config = dict(
    num_hidden_layers=9,
    hidden_size=320,
    n_experts=256,
    experts_per_token=4,
    d_expert=64,
    d_shared_expert=0,
    hidden_act='swiglu',
    moe_layers=[0, 1, 2, 3, 4, 5, 6, 7, 8],
    router_score='softmax',
    normalize_top_k=True,
    routed_scale=1.0,
    balance_loss=0.00164,
    balance_bias=True,
    router_noise=0.3,
    init_std_router=0.0128,
    lr_router=0.000744,
    num_attention_heads=5,
    num_key_value_heads=5,
    head_dim=64,
    vocab_size=18945,
    norm='rmsnorm',
    norm_place='pre',
    norm_eps=1e-06,
    positions='rope',
    rope_theta=10000.0,
    rope_fraction=1.0,
    qk_norm=True,
    attn_scale=0.16,
    tie_word_embeddings=False,
    parallel_block=False,
    init='uniform',
    init_std_qkv=0.0281,
    init_std_o=0.0,
    init_std_up=0.0281,
    init_std_down=0.0,
    optimizer='adam_variant',
    learning_rate=0.00111,
    lr_mult_qkv=0.5,
    lr_mult_o=1.2,
    beta1=0.9,
    beta2=0.99,
    lr_head=0.00844,
    warmup_steps=345,
    schedule='wsd',
    decay_fraction=0.711,
    decay_shape='sqrt',
    final_lr_fraction=0.05,
    batch_tokens=131072,
    max_seq_len=256,
    doc_mask=False,
    z_loss=1e-05,
    train_tokens=846800000,
    max_steps=6461,
    dataset='wikipedia_en',
)
Below are experts of layer 3 (counted from 0) of a mixture-of-experts language model. Rows are named router (the router's row for the expert), down (a neuron's output weights, with its number) and show model dimensions 256-319. Each number is 200 + 40 x the weight over its row's rms, rounded and kept within 0 to 999.
After each expert's rows: "raises" lists some tokens whose logits its average output raises strongly, later layers aside. This comes from a sample of Wikipedia text that the model never trained on.

# expert 1
router,150,219,167,165,177,183,189,208,137,254,169,204,178,258,168,192,244,199,123,179,200,223,209,119,228,196,110,178,188,193,173,155,223,226,230,242,191,245,254,163,220,249,228,180,268,157,186,202,170,198,262,148,221,127,230,206,172,199,221,241,211,257,150,170
down0,254,191,205,200,233,250,181,147,222,202,182,125,165,194,214,175,207,206,102,142,193,220,145,175,207,222,120,186,145,256,224,239,165,284,266,193,190,200,217,172,234,181,226,181,185,213,185,227,234,136,211,251,211,204,134,179,187,191,238,283,157,189,255,201
down1,239,188,157,225,188,214,176,192,266,229,124,228,309,182,199,162,161,226,212,168,127,187,182,214,283,179,213,221,226,135,249,227,184,215,195,171,217,116,182,223,161,309,177,224,158,229,206,123,180,189,163,260,212,184,176,212,218,202,183,247,147,217,208,161
down2,169,210,212,284,176,163,195,141,249,225,214,98,171,182,191,218,169,209,200,202,217,230,157,197,168,231,209,163,184,213,201,237,187,181,288,197,216,182,187,217,292,178,208,232,231,236,141,256,215,167,137,207,214,260,243,234,186,156,206,212,111,222,249,183
raises: "==", "===", "|", "There", "====", "The"

# expert 115
router,218,153,187,246,143,266,156,153,170,192,246,195,191,149,158,219,305,202,187,135,241,241,171,142,186,224,232,162,219,232,152,194,175,239,225,247,224,227,174,171,240,199,143,199,209,228,168,260,177,236,233,190,245,172,162,175,217,167,212,143,179,222,197,195
down0,152,151,142,208,167,188,192,236,146,251,121,344,78,230,224,188,200,258,176,121,199,206,207,221,211,121,169,227,258,257,212,222,160,246,200,187,255,205,209,192,260,177,258,161,184,222,160,146,91,207,155,145,188,172,228,188,142,175,222,207,278,182,203,228
down1,166,225,101,194,234,198,183,193,202,254,145,231,182,180,228,189,205,212,126,216,180,203,164,242,197,183,245,231,133,183,164,161,147,140,211,133,227,192,246,229,169,191,278,281,151,198,213,192,195,144,235,215,258,215,225,136,175,210,185,143,173,172,240,243
down2,223,254,234,198,209,209,212,209,255,246,128,238,272,183,192,186,263,225,242,270,223,207,212,232,191,170,219,193,134,238,219,276,242,223,217,105,194,200,223,230,160,257,172,94,231,203,213,136,169,258,187,258,178,247,193,209,190,239,232,168,79,134,181,174
raises: "'", ",", ".", " (", " of", " in"

# expert 59
router,153,214,161,214,180,202,177,168,158,188,155,179,154,238,180,210,216,245,170,174,200,173,208,261,221,243,165,177,131,241,251,245,228,213,190,206,207,117,245,173,222,216,176,262,217,198,203,215,248,201,265,236,235,210,182,187,159,280,221,176,230,263,232,136
down0,242,213,228,120,192,188,262,194,218,175,189,154,198,179,220,260,161,229,162,155,187,153,159,244,187,203,178,124,208,207,199,210,228,175,179,189,258,181,132,181,204,177,250,226,246,210,212,169,210,174,181,255,142,175,223,194,263,209,186,239,86,187,160,202
down1,179,171,227,224,158,264,244,208,90,170,186,217,147,256,176,180,251,264,227,146,231,211,147,215,236,233,245,212,250,209,217,242,195,218,279,151,182,137,185,189,194,184,230,151,176,213,229,143,170,266,197,155,206,159,192,227,232,254,173,232,157,221,227,146
down2,202,196,195,160,240,216,242,160,194,205,195,98,177,175,154,146,146,154,178,276,152,121,194,229,182,260,196,174,184,212,174,229,197,194,174,159,245,220,177,144,217,213,221,226,180,208,193,258,202,219,225,201,246,164,201,194,210,207,168,172,143,196,253,234
raises: " In", " The", " This", " It", " \"", " He"

# expert 11
router,207,185,238,262,174,172,150,165,238,261,216,172,152,228,123,137,181,200,190,219,261,209,184,212,182,227,204,190,142,191,200,188,138,200,239,174,145,192,254,181,178,204,224,195,215,183,164,215,181,179,184,155,238,174,250,187,168,143,236,152,203,142,280,192
down0,170,212,271,211,168,243,175,216,193,194,222,173,273,228,199,172,204,195,219,223,228,189,238,251,114,197,235,205,263,211,189,253,244,207,233,211,132,223,200,148,292,209,155,273,190,189,261,244,209,247,209,135,181,159,269,171,259,160,147,100,257,196,220,205
down1,192,291,162,173,259,190,134,202,158,198,213,248,210,208,211,220,241,218,209,169,226,182,237,219,150,189,228,233,146,159,212,191,189,156,216,184,231,252,231,226,160,194,196,191,160,125,83,193,162,188,189,254,224,204,199,246,203,174,207,237,182,202,237,215
down2,214,196,224,195,165,138,306,219,168,182,224,134,253,141,214,121,192,251,171,169,180,179,212,179,140,206,202,265,236,232,116,197,197,183,115,224,263,260,177,140,163,210,201,188,265,249,245,242,184,229,217,188,233,206,224,201,210,255,235,252,98,206,191,206
raises: "==", "===", "====", "|", "There", "The"

# expert 48
router,240,201,225,149,126,170,268,120,208,171,277,146,205,250,159,271,261,164,198,200,193,180,215,217,154,137,197,162,193,245,209,203,188,256,247,242,245,189,232,200,210,170,179,216,196,211,187,221,188,172,211,216,125,207,160,224,195,167,210,286,200,157,270,266
down0,216,112,141,115,183,211,196,170,192,202,194,177,232,206,181,176,234,210,260,192,221,224,218,173,240,211,198,265,219,197,210,257,249,225,135,207,181,172,225,233,166,298,156,187,120,211,214,185,223,250,198,102,272,277,148,181,229,177,160,210,191,141,198,128
down1,148,188,168,208,148,184,175,174,247,289,115,158,246,165,189,209,200,181,195,226,171,207,127,289,221,250,226,81,182,187,125,161,273,167,327,226,110,163,234,277,228,208,148,181,303,193,191,251,247,171,177,209,200,229,272,183,198,193,254,172,193,225,272,151
down2,254,176,150,177,246,208,189,159,180,169,229,261,273,272,198,182,186,140,346,197,222,208,186,168,222,192,198,169,143,154,179,190,235,218,193,203,156,261,206,186,158,260,204,312,143,145,232,156,183,208,224,259,233,219,248,176,193,188,133,235,178,125,199,219
raises: ",", " (", ".", " and"

# expert 234
router,259,214,242,214,203,118,200,154,249,225,275,199,213,264,173,263,239,176,248,202,144,109,177,204,237,227,171,195,165,239,231,182,181,217,221,195,131,164,171,210,223,213,214,225,298,202,203,210,221,164,177,251,206,247,165,185,137,132,235,275,193,210,320,185
down0,181,204,183,201,206,230,206,226,271,262,213,202,215,148,325,279,220,181,257,261,185,230,175,146,210,152,248,224,145,159,186,194,239,188,259,192,157,204,281,240,228,217,215,188,217,208,199,128,235,233,225,202,203,193,262,206,235,206,162,217,193,192,199,192
down1,103,167,241,140,160,139,210,247,233,173,263,236,239,201,181,167,236,273,182,145,132,247,103,182,216,193,147,292,199,230,249,209,238,175,156,186,260,194,234,170,169,236,157,223,292,232,178,250,227,184,228,182,283,196,218,159,187,268,253,226,221,163,234,221
down2,225,206,173,236,254,174,196,227,271,306,163,235,137,175,200,197,231,239,223,209,223,188,174,175,220,161,233,209,232,215,212,116,217,208,250,229,202,204,189,170,199,204,218,155,161,213,202,211,216,241,146,132,163,198,247,290,258,205,213,165,243,161,196,217
raises: "d", "fl", "b", "less", "be"

# expert 31
router,173,198,194,121,257,177,178,245,296,225,200,239,201,172,227,278,177,218,223,174,198,193,184,248,147,197,205,242,136,156,242,226,260,230,180,226,193,185,205,163,186,231,227,190,169,180,193,141,261,181,177,202,193,213,221,181,121,197,240,225,184,205,155,176
down0,186,233,90,171,180,201,270,246,189,238,182,147,172,216,196,208,227,199,219,228,305,248,166,120,233,185,110,160,236,219,214,240,246,256,204,226,245,213,172,187,112,159,155,195,165,127,230,185,198,127,221,200,128,183,156,157,184,240,241,226,145,210,281,274
down1,169,218,170,236,139,186,233,235,197,225,226,187,174,194,219,222,228,243,175,170,182,148,195,236,235,182,152,131,188,129,221,135,192,147,188,229,90,186,288,199,167,265,200,220,169,260,209,133,243,182,211,267,218,184,238,116,195,172,280,226,189,207,191,238
down2,193,193,234,177,261,202,204,219,232,175,204,147,232,126,254,177,223,206,162,161,202,205,195,185,199,250,214,177,143,229,166,159,184,220,145,197,141,304,162,231,258,199,197,180,262,209,199,212,249,210,213,228,157,157,214,271,180,156,246,252,129,210,206,131
raises: "ast", "min", "n", "my", "mar", "ross"

# expert 200
router,176,201,152,158,211,125,191,251,229,283,227,145,275,212,198,172,138,254,178,245,102,214,208,242,227,202,207,186,122,151,203,216,230,156,245,185,122,232,182,226,212,174,192,233,185,200,164,244,191,163,231,178,234,189,155,170,185,141,224,152,168,216,135,243
down0,225,195,166,104,236,211,183,123,204,197,171,239,157,251,193,199,170,184,197,140,166,132,150,197,210,180,164,239,140,216,313,242,118,234,148,187,172,220,232,149,264,166,204,248,161,183,272,187,214,210,214,231,201,213,180,200,226,201,223,200,217,244,110,235
down1,156,216,247,166,227,139,212,203,229,223,162,194,236,227,297,220,232,195,178,108,209,244,233,258,208,205,161,206,178,171,258,286,190,215,192,232,179,191,208,169,222,193,162,201,178,208,211,157,216,274,239,226,211,174,172,250,88,219,160,195,238,179,140,216
down2,218,186,212,234,209,180,159,263,218,246,214,238,192,207,233,182,142,180,205,203,152,228,129,264,188,249,188,178,243,193,225,161,234,140,269,191,138,255,225,194,185,187,173,218,219,220,220,231,199,221,156,176,238,251,239,245,179,164,212,191,170,264,228,187
raises: "'s", "ib", "–L", "ans"

# expert 227
router,194,180,211,147,166,189,167,189,204,208,211,193,220,189,178,290,181,219,158,200,233,207,284,175,263,124,244,167,219,187,265,162,234,239,229,197,172,160,188,213,223,237,128,216,274,197,171,197,193,194,155,106,199,215,177,145,219,230,105,201,176,251,173,122
down0,184,211,160,176,156,220,260,220,201,182,209,160,111,179,214,203,246,204,218,140,240,240,124,128,205,235,163,184,172,156,203,195,170,171,187,203,184,229,166,219,183,209,167,188,212,198,187,173,246,222,216,204,203,188,234,129,212,160,235,178,157,143,200,210
down1,228,129,214,167,251,217,214,273,195,202,234,177,222,149,180,183,230,188,193,197,270,136,137,156,153,203,210,188,187,213,177,220,211,182,268,189,225,143,163,127,138,207,223,144,166,191,242,185,165,292,186,252,155,185,217,162,276,227,187,246,269,276,217,213
down2,148,253,217,223,185,203,135,164,229,164,202,183,167,226,135,166,170,209,249,212,297,249,159,192,238,179,256,203,192,223,222,225,174,227,254,216,195,140,217,245,256,201,168,191,274,166,263,218,236,154,169,239,134,277,180,217,149,167,163,249,155,225,230,265
raises: "road", "rant", "ographer", "orts", "él", "light"

# expert 142
router,203,182,156,174,162,233,195,153,156,162,243,233,186,134,153,201,140,170,157,150,187,152,153,141,131,214,176,169,244,214,204,186,159,233,166,217,128,210,244,161,160,195,287,173,174,204,194,190,230,256,133,167,219,194,192,174,284,189,196,175,185,221,227,264
down0,193,226,175,195,238,167,172,163,144,223,258,203,174,213,247,187,210,160,243,244,203,223,305,186,245,211,283,211,234,153,185,176,233,196,218,216,134,187,187,225,178,180,104,226,221,204,250,268,131,235,157,177,142,148,206,208,261,158,235,185,116,238,217,110
down1,193,221,217,122,281,183,177,203,315,215,168,209,217,180,209,171,186,197,173,169,180,170,183,187,190,179,186,187,253,256,157,183,181,223,114,189,215,169,161,174,195,206,102,163,194,260,189,189,202,203,235,153,200,203,202,210,229,208,153,190,213,188,204,251
down2,189,131,177,177,187,173,135,229,240,247,216,199,177,222,204,192,216,191,110,202,124,180,225,242,165,216,248,175,170,279,197,191,266,245,158,235,187,272,227,151,235,189,195,235,200,237,188,219,205,156,215,172,218,188,263,199,206,234,204,213,143,215,158,233
raises: ",", " (", " in", ".", " and"

# expert 103
router,169,200,175,257,270,147,165,286,235,243,203,196,217,156,192,193,208,225,218,217,230,186,193,238,202,157,187,225,238,256,200,221,166,141,248,151,218,198,208,305,273,279,165,285,227,276,211,200,253,154,219,145,171,245,179,184,138,196,175,251,138,196,255,197
down0,195,251,213,212,240,172,138,153,197,206,209,224,229,154,292,134,190,208,191,184,201,180,245,158,207,220,194,189,246,178,229,92,190,210,227,195,150,274,202,169,179,228,200,164,190,232,165,197,198,143,144,219,180,184,189,155,132,128,219,274,130,208,247,180
down1,240,116,266,189,255,196,239,207,215,206,220,121,188,206,192,191,149,224,209,226,266,185,150,183,192,155,224,243,175,184,189,205,165,158,194,218,201,248,214,181,223,195,284,121,216,98,199,239,208,233,211,189,172,211,191,199,143,196,220,194,261,114,181,165
down2,144,154,186,148,273,174,238,195,222,239,229,170,288,239,133,245,162,177,218,176,188,192,266,180,238,150,235,147,205,192,305,167,206,246,191,195,293,149,247,175,213,230,208,236,150,161,191,150,217,189,182,211,149,227,117,192,201,185,219,207,162,136,180,170
raises: "am", "ams", "un", "ann"

# expert 173
router,273,264,256,152,218,254,197,253,183,178,179,230,221,255,255,255,212,217,189,216,232,272,218,223,208,130,153,235,226,140,123,199,157,205,194,298,208,165,132,237,227,212,161,299,148,196,227,133,251,156,158,208,227,206,187,190,228,180,195,193,160,201,178,221
down0,139,133,170,188,267,147,166,154,274,139,182,253,182,157,251,234,185,187,226,215,231,268,182,199,180,197,156,215,227,195,206,151,250,174,134,190,161,200,206,136,260,165,275,258,204,302,246,139,131,135,207,214,135,223,174,143,182,266,225,196,263,225,190,167
down1,200,222,233,208,179,231,249,232,189,151,207,194,208,188,142,157,234,197,223,197,256,226,266,173,257,203,212,261,199,134,202,127,129,234,189,221,189,174,176,237,161,214,187,158,230,146,200,240,183,182,237,204,204,182,197,271,163,198,115,162,107,228,179,233
down2,174,177,234,211,254,201,183,163,191,183,126,249,160,166,218,147,249,173,148,238,252,182,254,230,197,161,189,206,199,108,225,201,253,179,205,146,180,205,253,137,178,180,111,163,222,203,289,231,191,226,182,219,212,101,240,154,272,303,203,190,185,191,216,210
raises: "ste", "ñ", "iting", "erg"

# expert 44
router,156,236,196,226,217,180,225,154,203,177,206,200,155,234,226,270,192,285,153,207,206,201,197,144,151,267,139,215,191,258,185,147,162,155,174,236,148,253,187,184,294,117,220,270,256,224,191,196,162,220,208,186,216,152,165,189,219,180,246,204,213,241,206,276
down0,139,199,106,165,242,226,297,184,126,200,253,118,186,163,143,276,207,207,190,192,164,145,254,245,196,210,209,219,204,161,181,268,185,214,296,166,195,189,220,200,194,222,153,201,152,184,215,180,218,200,151,194,168,220,199,243,209,209,221,143,179,212,230,112
down1,167,196,164,210,147,255,189,206,146,220,191,218,236,157,165,189,174,165,237,139,240,228,122,219,191,217,142,196,190,223,225,132,110,158,131,128,268,226,285,256,236,167,212,233,253,206,170,225,205,238,188,117,265,188,122,161,197,225,167,176,347,177,199,241
down2,177,154,194,210,234,183,193,229,208,224,210,157,160,235,199,202,304,206,182,195,223,187,220,189,187,146,200,179,190,211,149,250,207,265,210,223,117,196,117,161,230,157,166,256,189,159,164,168,208,230,194,220,154,191,209,156,213,252,197,208,163,228,196,251
raises: " (", ",", " of", "hip"

# expert 66
router,171,189,218,222,206,157,216,158,247,268,147,225,170,202,247,216,184,170,221,245,135,224,253,200,237,221,177,186,241,159,230,189,277,261,205,200,247,217,177,183,260,217,255,186,127,190,158,248,266,171,255,198,186,232,293,187,181,216,103,159,193,209,178,157
down0,187,187,150,171,146,206,235,237,179,165,258,162,146,195,219,184,210,56,274,169,252,193,175,188,194,196,94,198,205,293,184,188,216,202,138,191,185,201,167,221,206,203,170,135,172,144,279,224,207,251,218,230,146,111,135,164,187,156,169,258,206,194,245,157
down1,177,159,219,257,255,264,276,217,241,199,198,166,155,190,136,210,212,277,150,137,244,222,229,154,191,245,200,183,202,198,226,189,155,227,164,223,239,225,180,184,199,222,165,276,170,199,213,152,184,202,209,191,162,206,177,179,197,155,216,187,101,253,196,150
down2,308,267,159,241,219,231,207,214,231,124,182,210,165,169,96,224,242,234,234,202,241,219,206,259,157,223,237,214,250,175,122,266,239,210,221,166,129,176,189,195,230,172,159,142,255,198,192,256,171,237,233,185,189,166,240,210,237,247,196,147,257,214,150,216
raises: "s", "erm", "ert", "h", "up", "is"

# expert 81
router,294,207,224,165,166,241,225,214,198,190,264,168,210,225,230,215,161,212,221,170,262,225,262,152,145,208,129,253,197,261,148,175,250,194,273,244,114,182,232,145,148,160,187,242,138,248,158,225,190,191,102,250,171,212,214,219,230,174,182,176,191,145,159,243
down0,252,200,297,173,176,294,235,263,202,148,193,208,215,146,219,258,188,260,195,170,167,217,214,120,186,179,206,153,240,253,211,186,208,219,117,241,154,178,186,203,171,178,247,132,142,147,238,199,179,195,202,100,184,241,220,147,242,199,162,202,164,160,203,267
down1,186,151,185,249,183,247,135,193,257,220,240,229,236,248,233,275,236,220,211,225,173,257,182,230,196,215,208,170,232,198,230,236,164,270,214,186,185,173,251,254,189,169,206,161,169,122,244,201,216,226,169,133,225,224,135,203,239,155,182,157,133,232,202,247
down2,166,136,140,223,148,259,214,183,216,233,171,209,151,211,249,268,203,145,110,230,222,212,222,206,168,144,256,173,194,280,205,204,116,189,213,132,175,243,277,239,175,178,244,124,251,135,198,221,186,214,234,121,168,236,251,219,184,221,174,174,146,206,223,172
raises: "%", " °", "°", "25"

# expert 205
router,146,246,257,163,262,230,213,204,260,205,189,236,199,141,256,295,194,262,190,222,169,196,229,252,200,253,232,171,115,124,210,198,232,172,152,149,229,148,139,137,172,213,175,155,219,190,177,225,245,158,207,238,156,201,179,93,231,187,186,202,181,161,198,179
down0,192,181,131,144,165,220,133,189,228,225,216,163,126,158,217,213,184,188,229,173,152,173,298,212,219,155,216,194,216,151,171,199,258,212,233,194,158,165,217,189,259,193,264,231,189,183,226,251,233,233,135,225,232,298,74,225,151,195,239,159,191,193,205,143
down1,245,192,194,210,213,223,223,210,216,179,204,176,201,250,209,233,294,108,171,253,163,205,166,202,199,197,227,185,241,261,181,204,219,141,226,208,219,186,201,199,259,175,191,247,204,171,181,243,247,280,210,287,285,274,180,271,150,203,128,168,187,275,195,236
down2,172,247,209,216,184,179,215,101,212,239,182,218,213,225,231,197,202,197,203,193,241,259,270,260,134,203,252,196,210,243,226,177,217,208,219,169,196,246,210,232,182,203,188,164,189,192,145,162,89,221,161,155,175,198,187,248,235,188,239,227,143,186,243,234
raises: "ements", "ement", "ji", " passed", " since"

# expert 226
router,244,167,212,198,185,234,212,221,243,170,204,249,207,230,138,105,249,175,231,212,240,204,244,180,271,259,198,173,197,203,140,187,264,187,193,248,242,167,166,238,127,244,227,112,141,253,193,104,221,184,197,237,151,155,207,202,153,169,127,218,155,179,222,246
down0,186,146,251,246,191,202,165,169,206,226,250,211,201,204,166,205,166,128,241,160,259,176,227,227,213,230,239,189,183,155,200,207,246,191,238,181,147,120,255,199,192,189,145,128,194,203,210,261,161,182,162,228,196,208,281,188,226,223,244,228,183,248,259,183
down1,226,209,199,225,201,263,202,156,325,155,232,216,222,175,175,162,194,201,260,112,175,192,144,157,152,247,232,179,225,211,207,158,222,102,177,228,181,221,273,212,185,205,205,135,207,195,215,176,226,171,203,230,266,204,154,156,241,176,114,192,170,261,263,222
down2,214,235,177,240,224,134,184,158,173,154,161,167,227,177,247,195,140,195,169,232,222,234,185,214,236,270,149,223,193,182,215,155,185,155,123,245,198,214,242,174,199,267,211,292,207,255,152,236,219,225,196,199,196,204,134,182,174,202,217,205,168,116,137,155
raises: "ig", "b", "iv"

# expert 208
router,229,204,152,122,184,241,139,197,222,227,241,232,187,186,233,218,185,172,214,169,244,231,203,132,148,102,196,205,242,200,229,163,315,141,195,251,198,187,185,167,172,226,163,233,187,138,187,133,213,195,190,162,226,188,214,190,197,260,128,262,216,171,229,268
down0,248,191,126,228,182,229,237,156,191,215,206,215,177,211,202,195,162,185,270,205,129,212,173,219,170,180,187,213,162,49,228,244,208,179,214,148,151,172,275,192,101,243,246,238,185,225,157,201,158,195,270,162,238,181,228,132,222,244,200,199,126,169,217,165
down1,54,186,188,212,248,140,113,232,130,253,192,219,187,183,294,186,260,226,245,239,235,142,182,233,158,195,159,226,190,187,228,198,225,183,180,215,222,215,160,201,254,195,210,140,275,207,99,181,175,99,252,155,197,223,194,198,200,273,250,213,295,214,226,226
down2,158,230,222,144,256,245,233,208,277,205,228,226,249,217,227,195,181,215,191,152,207,233,220,198,229,219,277,244,221,178,220,107,195,222,200,115,285,217,168,156,205,174,166,228,186,202,160,217,166,250,292,211,278,121,228,207,196,229,189,173,124,171,221,184
raises: "hip", "ives", "age", "ines"

# expert 199
router,234,235,189,194,149,234,198,205,199,211,197,125,265,234,233,140,240,159,262,192,224,192,212,164,251,229,171,170,126,202,213,190,241,210,182,210,263,206,203,196,151,216,235,242,287,272,142,186,222,162,167,231,150,211,188,196,178,161,185,227,129,247,286,177
down0,175,176,219,234,234,124,165,263,265,276,119,194,213,213,209,136,135,146,226,217,208,237,125,248,176,202,232,184,197,239,209,240,221,151,150,191,192,225,166,185,139,209,205,236,202,207,237,236,175,244,264,268,295,210,233,215,112,230,127,147,222,264,105,207
down1,172,195,288,223,204,230,210,207,144,226,195,244,176,268,226,128,250,205,245,195,238,212,111,169,219,269,213,182,219,222,229,262,263,176,224,130,210,167,191,215,268,218,232,206,266,206,194,152,231,219,153,234,227,141,215,203,152,188,202,183,238,204,231,132
down2,230,215,96,242,178,229,243,213,261,193,203,143,172,176,172,206,165,235,127,126,203,206,229,152,214,178,155,141,55,129,244,198,193,149,118,189,256,261,194,230,84,207,223,201,267,183,220,207,257,208,218,251,224,241,172,74,204,269,188,249,142,183,199,263
raises: "on", "in", "ign", "ena", "eline"

# expert 33
router,186,258,196,198,185,232,214,157,191,229,254,210,217,216,214,191,171,152,146,214,192,204,256,128,244,110,210,142,119,181,189,115,285,338,202,210,198,127,152,181,201,261,200,190,230,183,186,125,193,151,191,178,269,222,139,202,190,222,137,209,233,172,222,165
down0,161,166,181,189,200,152,211,261,217,159,204,233,273,197,166,167,140,140,208,178,196,136,159,198,174,215,181,136,239,252,195,148,193,175,233,167,278,220,186,207,214,228,115,217,187,95,171,166,184,176,159,171,126,161,197,215,163,198,221,222,222,186,234,202
down1,175,195,242,159,164,167,267,200,244,204,151,225,214,190,175,217,221,207,234,210,206,198,161,149,260,190,193,173,179,165,225,202,250,175,259,261,202,224,126,173,238,207,223,180,198,178,157,259,154,166,151,243,224,214,252,112,225,109,205,269,230,228,239,176
down2,133,182,225,216,205,237,104,202,241,194,201,203,206,191,178,227,188,182,152,209,180,224,160,133,216,208,143,183,171,200,234,180,227,168,172,265,227,169,182,152,178,244,170,197,178,166,214,228,213,217,270,145,164,198,195,119,228,311,248,217,148,172,177,227
raises: "ap", "aps", "-", "p", "re", "at"

# expert 123
router,148,216,256,252,258,163,191,175,207,191,238,148,205,220,161,171,164,149,152,225,192,203,252,173,219,160,160,228,253,153,255,116,218,132,254,172,188,231,256,253,231,167,195,234,204,209,206,98,196,155,168,203,263,214,262,204,110,191,164,262,132,203,224,206
down0,160,213,241,148,173,256,159,180,210,158,310,286,179,266,134,215,252,230,177,178,248,284,217,242,249,201,164,193,128,147,202,220,189,168,201,208,277,135,220,221,203,242,208,182,186,153,222,256,87,179,241,161,218,238,118,180,140,200,205,189,422,138,235,185
down1,239,212,171,266,182,247,204,199,179,121,245,130,170,110,149,167,223,204,182,297,180,222,202,128,189,212,188,173,228,220,233,47,159,210,215,162,216,217,204,215,199,270,119,224,194,197,250,170,156,159,190,217,226,184,203,165,174,216,208,217,200,236,240,175
down2,279,225,199,188,196,207,195,152,195,221,106,215,133,199,245,157,192,174,195,169,146,160,281,194,232,160,257,210,241,226,123,175,146,165,223,163,171,147,206,210,197,221,227,190,247,353,266,204,268,234,161,214,207,238,279,219,243,222,181,135,217,187,189,197
raises: ".", ",", ".\n\n", " and", "s", " was"

# expert 171
router,183,190,200,115,186,237,262,201,180,283,189,228,155,219,270,215,134,173,229,231,239,241,198,194,262,213,214,121,203,203,143,240,232,229,188,250,225,95,239,127,260,215,196,243,196,202,184,140,164,234,142,219,223,245,170,250,147,208,208,209,189,287,163,129
down0,172,164,159,192,236,227,201,155,223,222,191,291,183,182,278,187,255,230,263,213,222,192,252,229,245,145,211,174,133,177,206,190,157,257,252,266,201,220,184,183,164,148,214,197,102,155,209,191,171,266,283,149,190,227,160,238,175,209,191,259,43,225,238,234
down1,250,257,196,252,231,246,175,239,206,214,184,124,171,237,190,134,242,128,192,265,182,190,236,208,143,165,176,195,195,231,176,224,153,197,208,152,308,180,234,223,252,264,176,205,186,277,133,209,188,215,235,282,187,207,221,274,153,121,160,207,119,236,244,212
down2,153,197,173,242,220,194,143,247,178,175,217,191,175,179,161,133,224,282,209,240,232,270,153,264,212,216,228,225,215,220,236,175,183,233,182,256,220,208,189,216,169,188,211,108,210,165,267,241,202,206,223,202,162,214,127,251,207,163,275,242,180,181,219,208
raises: "\n", "–", "\n\n", " ("

# expert 153
router,221,221,202,128,200,262,182,155,263,252,180,194,138,155,161,195,187,153,146,238,191,187,227,183,220,150,289,168,186,185,219,234,262,246,234,169,257,156,220,211,183,264,210,267,172,130,189,200,132,233,223,137,208,209,195,224,170,213,196,132,228,193,103,171
down0,190,147,207,208,177,249,148,235,143,181,205,216,194,197,240,222,224,158,208,327,278,172,251,249,187,175,135,141,162,205,191,190,212,194,202,266,211,291,197,174,203,152,268,247,271,183,214,176,158,236,205,205,231,238,225,234,198,210,208,223,200,163,141,272
down1,121,170,188,283,191,244,209,185,197,206,151,244,166,192,196,236,237,215,188,152,181,144,178,177,206,292,172,215,205,193,192,185,168,221,204,163,190,238,190,122,237,125,246,218,166,232,245,191,244,226,211,207,175,194,146,179,194,221,145,222,243,199,203,201
down2,276,211,146,122,225,221,268,195,261,201,224,237,207,163,209,172,230,220,118,197,138,138,243,126,232,264,192,233,187,195,240,217,221,185,197,138,207,190,228,136,205,182,155,180,234,215,175,241,249,190,150,278,208,217,193,160,177,159,164,183,180,214,148,188
raises: "erg", "ul", "ela", "per", "ement"

# expert 244
router,218,206,189,145,294,170,194,280,131,226,204,196,215,273,270,222,176,184,200,214,206,202,224,232,249,210,224,258,191,147,134,120,181,148,279,176,268,248,194,277,176,238,190,199,136,257,170,197,149,145,177,264,156,220,236,235,187,199,222,188,243,182,194,178
down0,238,129,260,193,227,169,136,172,244,229,184,159,248,208,204,164,280,228,186,188,228,203,148,151,200,243,202,192,152,204,192,89,225,185,138,200,227,256,202,176,218,235,229,218,207,183,186,183,203,183,128,233,178,200,233,159,211,233,187,189,106,232,224,247
down1,201,189,179,193,200,202,162,166,170,163,206,187,116,193,178,158,233,214,218,224,217,254,136,126,168,210,249,253,208,216,202,181,201,162,231,230,211,212,252,197,235,162,270,219,175,168,273,186,234,226,225,170,212,191,226,127,217,210,251,156,175,246,221,243
down2,201,225,185,206,177,228,196,158,239,233,154,151,228,180,247,249,222,174,207,215,190,261,271,159,165,165,248,202,219,249,179,134,167,248,184,234,203,215,199,211,144,187,219,172,212,99,177,174,169,253,249,144,185,250,198,188,195,211,119,189,259,189,244,199
raises: " |", " B", " C", " on"